{
  "n_experts": 40,
  "moe_layers": [1, 2, 3, 4, 5, 6, 7, 8],
  "router_score": "sigmoid",
  "normalize_top_k": true,
  "routed_scale": 1.5,
  "n_groups": 8,
  "optimizer": "muon_variant",
  "grad_clip": 1.0
}
Below are experts of layer 4 (counted from 0) of a mixture-of-experts language model. Rows are named router (the router's row for the expert), gate (a neuron's input weights, with its number), up (a neuron's input weights, with its number), down (a neuron's output weights, with its number) and show model dimensions 384-511. Each number is 500 + 40 x the weight over its row's rms, rounded and kept within 0 to 999. Numbers have three digits each.
After each expert's rows: "comes after" lists some tokens at least twice as common just before its tokens as in all text. This comes from a sample of Wikipedia text that the model never trained on. Tokens count by the router's weight.

# expert 2
router:496543431517508529534421438479512470505471523474484472515538499537522441442503487442444574564537520562442473528403472532545525543457495454476489503497526464464474490511541444514567510487487522493500566549469485500455607472470472512527485452506468482555534467477535508471519459546512427535526530503485508529475469517470529532509662457531507522489421565467468494487508511466521529420618
gate2:474598513511454575545489486462482480541452527555503529480488439549564495506500458534573539474536527486459427537510508570518536546495462524493514509562473484474554537493500504481441543466443539569494473452461487583479534512499530544538447486497526483495505497521544554482448471538489511493483477522403492513537497561483456480507539503465476458490543527473414522481457510547536588430416
up2:424489472559529599531492507489585474491532524557577552457575455480464532512488590405452540465490455506507503502507502505484494429474453517521496456507549506531562503489499440488511509475472539499554461502528546538479451466487457458453404538532524544561485458514487409531509521488451432549505436453482545499550520538443488478472502539526522486500518424481532574490506498478474430509555
down2:445577526481500529479498510518421472539497503472481543488506558459431462530468518541556499509462482519467466519413538448536540443487614600498565457505541525499563493470588531499521487534483524452501470479469538490503488572547396542472528508498529495486501556487523507495527537408445453543497520536510541509500510477572475491490463437412516532464527550524449459560547497489511485464557
comes after: " |", "|", " ", ";", " —", " ="

# expert 23
router:477514434528445477539433465486481502473462452435525430521525495547567516500486432404471495528534539490493505546438437536549482493474511394522489506532505506507476469505468522526491455520507468492464487500485502554512546479529536464492456512481552539542489469449539536421441466497569488492515461463530516562560574517452453510449468509443508538521523568438416457494498519514513520474557
gate0:520498548511471531501433561466401500523442454499491492509434491514469531553439504414478522461497504497496406513526477564538510490465504477502514506545418467523444510504518514471565537502489553509460464488445467512484509546466523514486480486590484459517502453515493539523472500411514504476463497486449436527478479546477486505504468498474447450514474550503487545515479494545509495509511
up0:537549458496503461463503487539441507587515529557497542517475501490482395481447484523497479455529534542546547448525518473438507459549552524466564493499559444530486439498475449490543523524480501492567533457511459544469548503456484548543481526545463523569481435506465476462486474506485525489492464486509537539533514463528497479503522470558561449542487497408522492467493558532477569496471
down0:484533487538575554584455528478530490510467515539431547465501501502481524460483486478465512461515451443451465490474496555620535472493550497604437524502557538500549561533532473540416505512489414498514541420555401521544460521475456529529530496496462560516495546480432499472614567584475544565539531523522511477474469482482461461578483546455530387540475530461474476563495536430514482480406
comes after: " the", " a", "-", " two", " first", " one"

# expert 20
router:477423458478552546568458463447447486419529503503512475500468516480474463490522444500422547571553502509508512461496478532539550565503442462481485458483419535511495486500468440584541515451492511456486519496464451484483560471513522480466516520436521437560450490433491504491526512549443470460532514482453506528552468447477487502516436525467473490442446580474432523456489491474517591502504
gate0:548518439472464473524466455515434444459488444513515510503471533549450482549491556485461481562527526564483491494580513535567503507526535552523445507492522496529509520469576467528494536484498464465499497471528504519467549517459425501510498507516505540478520529453479499481458492453494495547541534506518520502471501539592551433483571485529538515509528490423543482470542502438548510504512
up0:497497500543438532533565533535474528489490475515510479480522511482497524457454493502564505467467502503505458562503464432444463470509451496573454519539541444499505478495446488471468510485547459521498505479523419502534427475509511563533516505482482520432522519519524460589485440413493538489478553419455505500497515568536554493572492497505528516474512499561571508487497511500438492521493
down0:497514478480513495469528510492479566543497384492537487497428508502486495438457415498507494507461488499497439469488563504484528485525510452481514620535477489457481505509422545519476477442423506558431497424532406493433544463509471474502430469474529556502464455460519497530515510494475558547523512528440482543492523481430550478526424516550543453433529476484517497558599478464441419492485
comes after: " the", " The", ":", "The", "=", " by"

# expert 13
router:506495491489495535473504503426580460495461514471516516499539370538480472596533461471466496511494533490510509492397429516475471512512465520475489505504491520480497499534489446536521476486514511482507477527471477534507514556470482547494459441467468457548488453473587439425510454564540484387467530448502533509478468422459486554468471430515481451548447536481418468495483513504512570509553
gate2:566407500443484435469521480503409454495493501487404494574554467553522501519527440550519498429438529460519497562455543535499450507489452452523515413527523484574481590464526426576508542529529499453520514504453478595522496484399487498474481525497523500524505439471537450504514425497497541509488500462599533527512528517601451496557506561525447530466438471436556501469573516486514476459486
up2:464459492422537503441498572426594514501518577501490547494551452493534560511501531524594423544483434576517537504565540485500469510474550538518439525423555534520488506448447472453510538482483493504525552505491509537413536559513486536525511519469468529463417471497450475514467489489542508448534525435500468468460541582457492444543584463549530514536515431502539579447544411426525524543483
down2:428489522478392546487485481469524475556464463530571483393462505475505531536481488541504499528498501477582457483518548550446515443520557481529506502554506558516530507544469497488453461438489552533566492465521476395544553487487499527507529397485522435481505444521519443485484492437516514461566538501497461503420551533462476496547500544498550411508460506508392455505513588518493455471502
comes after: " was", ",", " and", " to", " he", " is"

# expert 10
router:438513427504456480534442423473459449495573480475469467577555428569518483486534507478460518536556515476426521528410521500520503549565505516527529505469530498493528500529556480499560487495485534430536543447479499558513499479469488521467464502532481500532455436487470488452509513541471500517571521502490545461475580503518503559504514490500477492526455516500514504466533481479516516465504
gate2:495484427534456494554477518507469444445541541509443515476546451527459550502553417523457479553511519507503517531519474513502551508468451445479484534589524496487424489489509427464480482510522549528563524506484527496440471555569449581531527486577495483454469543465558491461444482469469457516460542475543577472520505563520540426590513507392518484500535594521509547478574477499528530490509
up2:510498436458494517465498556472520481536534480469453522444590547442477558546494504494457512459496512479534514438565621497535516498511544573537463505566579478584508557493456519520541547539463455552482495499559388411440414505451458509484601569476563497517482464433507508512489473423471470535510443485391568468478477469495543495523544506464487440510488481539498510469517498510442518479549
down2:519483458495527471577538510492441508467535540553482498454432487573487518466440463497545444459495439526511484512460483462495412477577486574521512558504451467495467557475492462472534498584470553552495502511462531545508580493530498526485539546452428513516598521492479445518436558434531483473502515489481425420448469422483516507517440471519483530520536478510480477485519440515509553502507
comes after: "\n", ".", "==", " =", " ==", "==="

# expert 38
router:468494471448442501518388434491482504493531489491509500494539471540520471531533477459503535566491475502472452538469487536534511527489414465488510467544499574556499503502551487560525495524487514502448557518495425459514493508529530516562509519494532557529478481433487494462458554508519492407542502504488481536518464452486491456475542504523506536520469497448506428408533476536510542522533
gate2:509514409450462522499514432544465466463468440520453469427457502477507508494524518529482466527452546508566443434505430452494557441520497466483482537541536498578578448472439485427505497468436512454542453562540497473524556480527518486543493509528513423554549477478492539525539466556525557496417521442527455518515491460488498540509570517545472496506413491496534519395437568479537504407510
up2:451513409510481515556511503539423551427536465461485485501524499444516509521484532492469522437440498505502487548497539453444498531554546423494482517485592448482444448440443493536511485500419534511514424504530466432514542497419557508474462534525489487505557430446496525475505515533512425550467486530536438557447564501546478513518505590504488502479497466479479493501469482473539479522511
down2:521530457467396501542534522557478567494482543472562469510512475547453480489444515568490443493474505502432433516472538447498518531599524532535561499408494531534555489491490505550540504494497510445483536511539571438521467479504420449544500483617484499518558428468550514470489530540516469523499520506471479460529469497475440498533563469468500534463474495538590463463508464507554466547455
comes after: " ", " 0", " —", " 1", " 2", " 3"

# expert 29
router:461501494498484506509497474505523530467499507434511500474508479542493544458555513462487554526533541515470470473454441490494455534462497395511512480499525456447470457500550480512547470486510508445508476589476460564529511526510481521534455544476503514505460540438471425509498401550520479470554451478468549452536512527490468554475486439492525485461474562491518447522505452431539485437528
gate2:504530497503560462512541485549502446512451591441454495482539489539468496461554522506478476470479576414454467455497429501507544532520512506540492522526422489509504507526475513453429464489437421467519518511507467578474511521509429489525475491455513568514481535467481479516511433527594500498529497506472539552452497492454404468445502460478501480461474597374533510555427456527489471530563
up2:478503495484508507504452522521460450519479500485471518527415509533503507477475525521541525538422463487500513505427470483556512490504474501483505561496641541519560564474489530536545489468483564612487484447541510511470485517500536526478503458515529529488495537414574519504523523481475535540443484489436478450540481496424468477502417496498476383439483577442449452526507470539473488480507
down2:539537483464507568573458497536520515618510512519471474555414463482530557457474491503507580546524565506483533474553541562476561479491542503440481502551516472518482484566506491589476542508416491476479464504504481549464526506544441533491489533494467431470576533451527496528489506497520517482508495449512457492471500496516429480505415495489463471442494459523401458524451512476466482425492
comes after: " as", ",", " was", " is", " such", " known"

# expert 4
router:511488509515516576468484452472484474496533500506482490532506499563477433506540473447448541509475530532487413557455493552525496556482501459432490477533484529518521456536518494585524482554493483407528524525503490491469527490528543505519482446455475445493520449469508425509476500519457475438500531537498545442503467466509470591499544502509512519544432493497453493529542522482563538458617
gate0:544430530522490448456430511496487433465473479534487512485508506549487526533493497492519463435497560525548484479524506500583438467456524490526469488576427533515529469496461508482521464546512537499529477503514502451560444532464483460532492419521466485495511509483585501466574589552575492532516428487506512512518540512502494458526507579544484508505485474463476484508552501490509587504419
up0:487461463470553427634483483483545462494467473493569501580563448473511503533441503454466542593502502445513444536545508486542540524575553541465582563479540520521514479485463512469543526572472480471556480485508533499532508579527493485471545531458537526408494490522542505498532469499506422434508543478582517531571451496473450462516427505543512519464439557494530524525624487522516492507460
down0:523507450456487520488575518470484539542471512519528557549476457523492476505454494440448465523558468508474541482518550472423562460562466546489531533467487412452537449530531463443546439498494585479477474634507504503485480436496504410502489484490487494516537481495508530539410545552515490493472417528530508444451513482543431495506527510502467508521556499406464480536463530509562547448483
comes after: " of", " in", " to", " for", " on", " with"

# expert 39
router:498516445514463425487473485524535442501405539495505458542489465471434416493551466545455495524533539564492429543504497487545492476485473440477486377499483488462520548499477486533477509499464561466505541447475491555493536478504552510470472483549488487491432430469524481460500454508444432489450521477478532517521500550427525556446536485472493561518465579453452497470554503496491565580547
gate1:426481504506541452543492457497436457534443564538527456404482520551490489470484546540533527458531488509505535508576484523472497478565548444501570514543499474469486469452527462536435540541523499533463499485397543497490437572556514500455519465519463500512545505536514497442543544480494410453537552494469427497543534474484508511425454479474515467480487480558483530500458548508540601502511
up1:455440509539469448587490416468476472447511398525550546494542447544547471513423510511447437510413469552496608475582490483524520490524467559452546570539529481558491551519417560505499449480461500504477490560538494457458489529514537541547504433476502513496488547586497485489524499535524444543467545458449469519491438553532524496474519521409574480518441517502493513496440455460560532423486
down1:477497487517496523544474526483516510479490486528509538563486488503558463451438484481540471506542509514505488515601459503496468454588421491508513476458452558527564557484501549565538456511523533502463532507505444493489546433482491507495518505483459404498488496444471530461526602476377368490513443510551464480521511472470526480564559492578475513479540445524513493420437452467499480492481
comes after: " in", ",", "|", " United", " New", ":"

# expert 33
router:481461532530445453522443486508516519504513522496452421467502521534508507520493518474404519545527482469453480528452462539506490541534512483490453386518469482446489481458540497524467518485478510522511561499469533595515550479470504499509515436499512518495463489516541478453477402494476431449450528558530494425533481469500577507473466526507464459532446491468486522469522460503530545414536
gate2:531497534486512527467422529441558536521499507453441537524556517523458502481562562505602455524530477488513467494438510519533515504537531525442492485523424466530501487489515502512443524542435479508473528461550452468558443518479512488547470506546569532456481479438500539478533517541496531522426517447505516469468538507527523520439560552488448462508528512442447448596548524433524489523559
up2:533560505451496477452461560505529552577477530462447501465487497561508527556499529557528494508516496529461479520472519531499537457492462493467556547432490564553550503494507520522449453444545400506486416447493526489504485492493496511466531542472491451506522492498503532508445488478496519497478440441440592521482451462592502495561513514447485469494511421483442521565505554461508562473495
down2:492534488456592489520510600517417495500475497497462469450512407516489532507487510491492489490459512473506474468544410492586536552508523477578455495486476545548556482563470491511468472501486492546472453496484532537484512577539502454492531482566529509502505526534526536411411500491500429406510464507442556462448470519555473550478516490514508498435512478469551464575533430517401458516521
comes after: " |", "|", ":", ";", "N", " /"

# expert 37
router:460466420530459534564479464435543462478554544522489463442535455527473517475581474465393635545477515438473509528467527535550448530458479549451543496512471533418501489475529475465541529500490505418536526492455467542461525465504546518510493517522455467579513505480530502448472430532517478528465503480528473444472455563469517520490436485484465507578523525504481509518550544537491543475527
gate1:494487526540507426508517475510553529469498484529523466434566541529472515569507563468486592460536493447469447541448484526425460520458495481431464559481516452564466555543478431507449535515504490492443502445481543534446447474484548483496545447478464538467523485514592431515514527549482502472450542490572516441459412494491500429543510447497511486525477472480483483512482587537466495429531
up1:511544504492544432524418476501522491500470515517498464474467460372544429530502441434545478407471478505554494497514447475563482529500465558515555439599438473511563560509464456575461413484522496489459477530553473537552547521514437515561520455541605473494509466506518563469499527475512470516463398421460467480489542567441542462503442491432500523569517521515546385408488477473427538444516
down1:486459486530396491509464493539524482587503639486448477494467539526477492487498522462509488498514477470496590476558532515510480445532534523590500491552440511491462498474444519518492479471437467472509484509473448492489423474497504445522490454476559491479606501475495523495546564518564539559488531452517510481485468424441518533522454563534468443474515530504477522538568530510490554493433
comes after: "\n", "-", "==", "|", "===", "="

# expert 36
router:535456411493515507508467496469461483493554460517498514534558405527507461494517473451428529634539465516447521502432506541562508487510458478440513545502533525472489468551537465494566511496518530436487485465474450525547553489511501486465481515482465523530476479510501544460490484511542410444545540509565556533519465506488556526534509433498460505512486508416447496538479528460490484504560
gate0:492453461481466450531466532489448536544578485482495475476538492589500475499511463471428441454541446490490467523478581516488526538567564489450529550439540527453506446491541452506496515488464568535522540497408515507501481482565539466487462494526480589514478503525412496512492495479471514481484560533515484488455543582496493554500453520409507605490554479479556541499494462580480454543533
up0:405475491499536500505457534527534505595501528498508470514489531434497496473538526494513462524542493537520480522516515489529549522455454478552520480445492482517487491531491602481506497591545559478459493389485517535474417473457540561476512483536464465496544452537465531531456472445513514509416486495540429507493547522488507508478494483493411495467514493472545444463449468416501553511554
down0:426493490543495528576455448496486493473509531460432461530481478528467469473520522503488454528535575547499505477453449543461561523482507516542501465524573466517508487490513560565480505493507471564456440523491459540483567447481520518481512455514469480491564506469557512519540562453543538448490531474472555569482462480470530498545476551521462581490529468524531593457488501488534503475544
comes after: " in", " of", " on", " In", " for", " at"

# expert 15
router:491508384526580539470460465467468462479542485443510550530514402538488463522574482466446514571526504555544508487494511570524516567520441473507460455514514590505457528491497468564473482506449504454450483484472444467504508489519499521563511448460505502505478457428520517446462476514450524515560510523539559432459454466504513528478485477496493537502489513455462472460479512448518570478542
gate0:477469438444489478530467524492577455516507503541526531531567506487514466481600503501507486395584557462532509468518469555501544546520530507456459511472554498541472438464546484472580399554475439520471465490520459510545507483451466509515559547486481529526494497509473466494490520546617566515518470557573535460467533468561506499517550513544488574548508505488448541483577499447492488447507
up0:460551497500434450502510472492577462435473486441482378444507398539532491529529531499562500461474488555528469468420549586478533467547517540469448517567462540500537435473489485511578532471548479495484496529534479474505524469501534475471545535459549483575519529466461509496570495541512527471417509456474571533463477489486541460606515524501486518531530509524582534502498557471502493458516
down0:478495509441435513483562404509515456504488510450555507523507466493503563445540496475549516513449502440455425504395550435506474478500531488463454476505510509496533516570471498469453499491537455438509474561435522393551533447527437493464489516452544524518462472500493535505499515476572526512544525545533537465467491467468468481479529541520470441479468519488546494535441448535467556448499
comes after: " \"", ",", " and", ":", " of", " by"

# expert 24
router:506421421512504476503468422483451526572565503498464456456566494550543451484519518442432499578544532579437455495424435522510509552517411446508501521471536542527453503524513522485500500514561495492466516543436528507494547508485515571460542472456452485509475466550486516471485474583541455466510454483548533509469456493501450505444522438387449507480539541492460521458545498551463500489553
gate0:533503506506544420567492477534510533519491417502538487473479461511530459511479586437512583570582496496495573519417512427581496518479485503450543451560443456502495476525454525519522479565511534487466447471543573477470385496503492498500476443474535527514465471514463563488515518444452493442485551496522508530415512489493488510517497470500501426536475426445523550498515483483564471535483
up0:499462532486483459432510525563503486437495531545458478512533439562458483516552447498536550465458473491542416466471534424473567465481437474477513564482483571456522450561554495548491543461500448479479492574477536554521429618500487462561527491514530508480517448474525513514477463563427472538488511497535482498493459547474553434489527507479445600498495578458514437459563458477521533481532
down0:473430506557458451525478495478591551547426469554491472485470477561521582550406524510486477529500526450479492502467510485452447476599473468466562480412528478524494501501517463469534519514550459571450517509458544451514544563574502438587466466573548521548551460454489535456558482527488488512456553477477450492502414476513520537495487446494485495467487471475463497506521520508419485491463
comes after: " (", " \"", "-", " ", "/", " un"

# expert 22
router:509469446503560519519491474500592455544565508457522446499500503515538466480551527478451528543515596554468546512417469485569498504505479444436490484518525563459454463565494452522514470516475492463502494536459520476528590480475531539513511468498550482561514499476501493410527473521515483497480452515462517543529459445496413536499472463485500498506359531511484483501519529576444486462546
gate2:505615508475463512467507553454480528499477446492504539461576501533438517470519493506526542517465509456535569500450456547542451508473442427487508422444532503499572513548429499444509442398559481508489413430521475512468448518534559415487510458445429533479481583554542449537471515522494539459482551442495464502565442470454556562447442497468484511504506514422493540526518510523545428562591
up2:500591435448438507479461457529461489541497592480458534462543515529532492478452428482541524540529431484459566420529466548452533483537451505522454538498615509529575498599561482543529424462529465513461497499531423507498467471541450470473587515480518432528432472520477492512499495534514516479531495562480497481538511502422513539522410471447515480470457503488490516547462452461433437497498
down2:495502387514465480583505464435478532468479478466503515456425536518510467491477505435489575461473474512476469504476509482416481558400589543494514443516485457536541485543457500483520537492511446496488509469510482460485447552508556479510453468537513540492529494461475503470530508535452451447587511479479446506449444446541531464481495494556527475471456483496512511526488513457504491523458
comes after: "\n", " |", ")", "---|---|---|---|", " information", " (0)"

# expert 16
router:463500459507490484536491510486467500533469535523552487500563431533464477484535490470414527476541509532418521506490430526560464454559505467533496482510533547480533534485537505480530521498534443511519538532442477522480506526558533584542479533491515494535519506485484477472507460524541524449521499464571577490523458476499516468507545436539490599536532541494468501496531491526494571484549
gate0:518518523528491470591431551506407460545520572479435492545547446473499394446508555455529517478483503536476529528518502511486503462550475494577531511530479486463506466515471553531473488480501494490484492451522480453556447511524516477548484495541466575575520435539504522466595496513447550491508484441559486489552506484500520432502525487459520490534446490475508458453522492505496461447487
up0:521507476526499532512564474494548462453465446482475427471459489431491506485489509451457524464525521554514479500530540506495439485483531522481532506540525487545445482491525520563502495514499461511542526556523503515549523483501421516449516519512555477480516473544496429515459528543572457579561522466444467558554504522537427502442492468470481477444499486603487552491418459426410500491528
down0:452429538492480473474480543471535476530480574426487413524457507540457504515538502582477482453443532488494507494456474475499477462437522458528551528471485509535478531471464551560500496498559563479535459503520472491445460448505488561531412470501509530548489505522477513582469483479489524513550462523504471511468503551592511538493471488478472486435539474545442543484518520504421549462553
comes after: ".", ",", " that", " but", " when", " where"

# expert 6
router:431507484570507467521426512487544460553537484545439444537504470580465505547571479507517528584486488545504470576457493507556533554480477491434481456512508574466516520461521516490546535477508491478483487466472496542493598510465537514497525564544464465544456464460473510347555460536447449497461525530523532446441504491493533540564471448473468548494465513521449407436490508518523528520554
gate0:460595415537447522511461435474461488534493586569447472487471475520511509592486439449499473546549462584479526522426450534491489506573497510474520503517546499472548505506532514456459465500442497542512444522584503527536486417549462526438522476523530507539509528496534548571539516572531518495406562543503519500516503519476521499459581494483499495477549575553488483517539417521406472548422
up0:522422581433512512518494527493444469523510586467446526464508590491529519474436529512583537514429464536539567433387461493427515432538495511492544630517508531472504541529532521463503495528545480504572435512517462476512484506468500502496468591518518484452538529498413467518478485400478471429460574517539477395451488490492490454541458416526492465564505479424436538481463461508543472517432
down0:523523546456448452435520459517521462480520445545533505473540478476476399525520469520509580428518530490491504530499387474553528483543586502417513445539591440484500532463511531564553582498482483617465527526530522465422510497465515492523492542524520541422564497496548478490478469535520485526526481529484488546507554565482469468397509444471547502448504461487479400448463459472555419529478
comes after: ",", "s", " well", "),", " life", "\""

# expert 30
router:509408433458554522491457535490525459523533534510511453540502490544479508543545454471505571498510572508467444522444478597522500521522468442446530483548520528438456495483507477562568467512498525479554492476480502572544497592505471453457518517487431453526558495545446509445500482577506489479563539500513507522511515482440561497458540494438549518494472539525478470427505576544522490505524
gate1:546491493602487554475504497498529471551546530501568487460478446473462495446474482442566569467403448505531571474501543526354474520536516502524556562555446537525484455592485510520513499404499451554524579490521540485470444523519478485485457532511471479472511460474491548477503526516496440509457548520471548441544512502539512514478527571473474541530443459449456533461520423524492484490420
up1:513484532515421412520470465496488523427469545612571483493475570514455416492489525490503509539442477608460448454564542567498483550450480516549483488563529511521466496558548521448519538527495457510484551495516495529432529508474523468509512506503502515467461497440417516529481451495512462483543521486457545599530558526481509506498521481500543551501479529537500487532538535557485509573510
down1:437524509553542474467478557471502531529495475444522619443493462500534507480508458551561540610493483541443632563565498537499507523504523595490521503523515531536539465567515530439442507499501488506465534420488476551500452503582491476472487542501491528482495418483446561426556522442489452491553513540489514494497523496459535487499549468541443508519480516488499532527534521509530489476508
comes after: " |", "-", "|", ";", " •", " Total"

# expert 3
router:461461418487509570505463451448566503503493525572498457483520417533491501511491457543429498521543513491503500515443481562537493535474490538451456504461512512474553506474534442553521566528471472465544515516431530538576545472468533482434444471521507502518525487448492470353539485509525519445511505502561554496516509520462495522502479480471535510532475542533458475506497469580486547433482
gate1:511425498490526511484494545479492527472491435509570499474541500491523550512504497502539492527537564468492483511450559495420512502576556439424513472499497559575535440461499506511509499517470427475510553535415511539520542509489421468498489495494431529474508522528437540531559508472526551468569484509513570508472466483482471539441506486480506508527458530532625467542506514518510484524468
up1:523516535519495520472508556517472472468576502449474606429492441526433473503550442519521539482480498490473428528490517533491489469482570508523447555539452537529449534471527524507548499532456465461507464431543496575508483418476500487488534470504536550508413462521549452506492486576434546531480502524570437474551523514465451540507514414483551439506525500459504525503439467532531476531468
down1:458465435462476508524451543551528556551481492490504526482454539497533499452485513458476579455593485476442528449517491505490485489576528495465550537487520465549522509451463523450516496437475473522509441554506444525411570507492454507509482481508424582551505478454534494480476474451505505464511413489500548485552479516467440507475522516492478469490451523465515544508531444526539410481461
comes after: " the", " a", " The", " his", " their", " an"

# expert 28
router:418490505499459509541445460430482471499556503493500474462539438537488446463523499460438508519501533480446493546440444522537468490470404539427494503511507515469529489459504492508518488495497499497485512498439472488463512564504539450532458438438577528507518526491497422518508469492438533448528546507490510440503508472484554484446571459480496525457491537447482534504527496535509559527575
gate0:504436404508533469452447483515554550493540545471440554460530514511513525509504509478557513513447516519500584528499497441475436511458452406531476534452517522517490496510401543550514493462521503585510491608633509541518463441499475465456560494498501519485473481498514478515489496478561509516481541481447500428443470439442449450520508559533534443416483474449524464538466534525480550526494
up0:405453439485464502457514507437523518543509503587452482470561486601465517530468514475544512484483480468535484494462479505478521483507493484462519600450486545535465453475490496491494508462510515459497497481539507485509485549479466529510559445477478519502502484490518474436475541525526564463492484547455511469512534537459604584506535486600494426487511523489472497468491517480576464439497
down0:507465497534558485433478471551433432441497503554518573558495488460484534516500495454477490482489469380531465521542482474480560499487537475495548509434485534574519514480464489508471475464508494466534463482525516504524551537511528521558586542503537386423473465548517577551491540559547482528418533533491457518508534474532506480495476441502466564392523449490533469514443498495474489556533
comes after: " the", " a", " is", " and", ".", " with"

# expert 9
router:496491475532518502485427477497533488506518547482488424522515514556487463471524494467453532558497526590511483530455450512491506490510484477484505460506532483469508570451447414549460513551526481439443521490424479536492573459500555538485499557530504526566487427457480492456570490520547430372433512468484526490508517482448489533432479471470496515470512513506470526490553474478441482504609
gate0:504567433560480525434515441511498527504530467519459450441465496486508473492532550561459529523489533468539546447581477470477471547516430550533574428436430482492483466559526445519396525500523452481523484506460548496511496448549494463557525510442482497501516502448584461463478485467509471511501472470485457466500500490501560504487524451513421451488446557497534507502530494551540501513480
up0:575507510453506538489489519523517513532496538545508465524515480481453509513499528467449580428457442549523435449498569494545495534588503473549502585524467469536478474466463572513400509364449489508502497531511529519489483407482447457489467450488516459549500494495510487497502471555499474444508529499423621452523511463513549478488503520527481526506511513453525509537517613531433460479421
down0:512522539435523512562436448469591602485505541470521500515501516517435510499395554436506584487551487571557445508541563478506508467564538463581513544504547467416428499467525577466515427517538476534512544531460494518570512517504512515503508477505501414497584454531481560547514397436475611522521501471472466490474443525538456519431459485526503516511380460491587544558512467539461501424455
comes after: "\n", ".", "    ", " Win", " information", " 2015"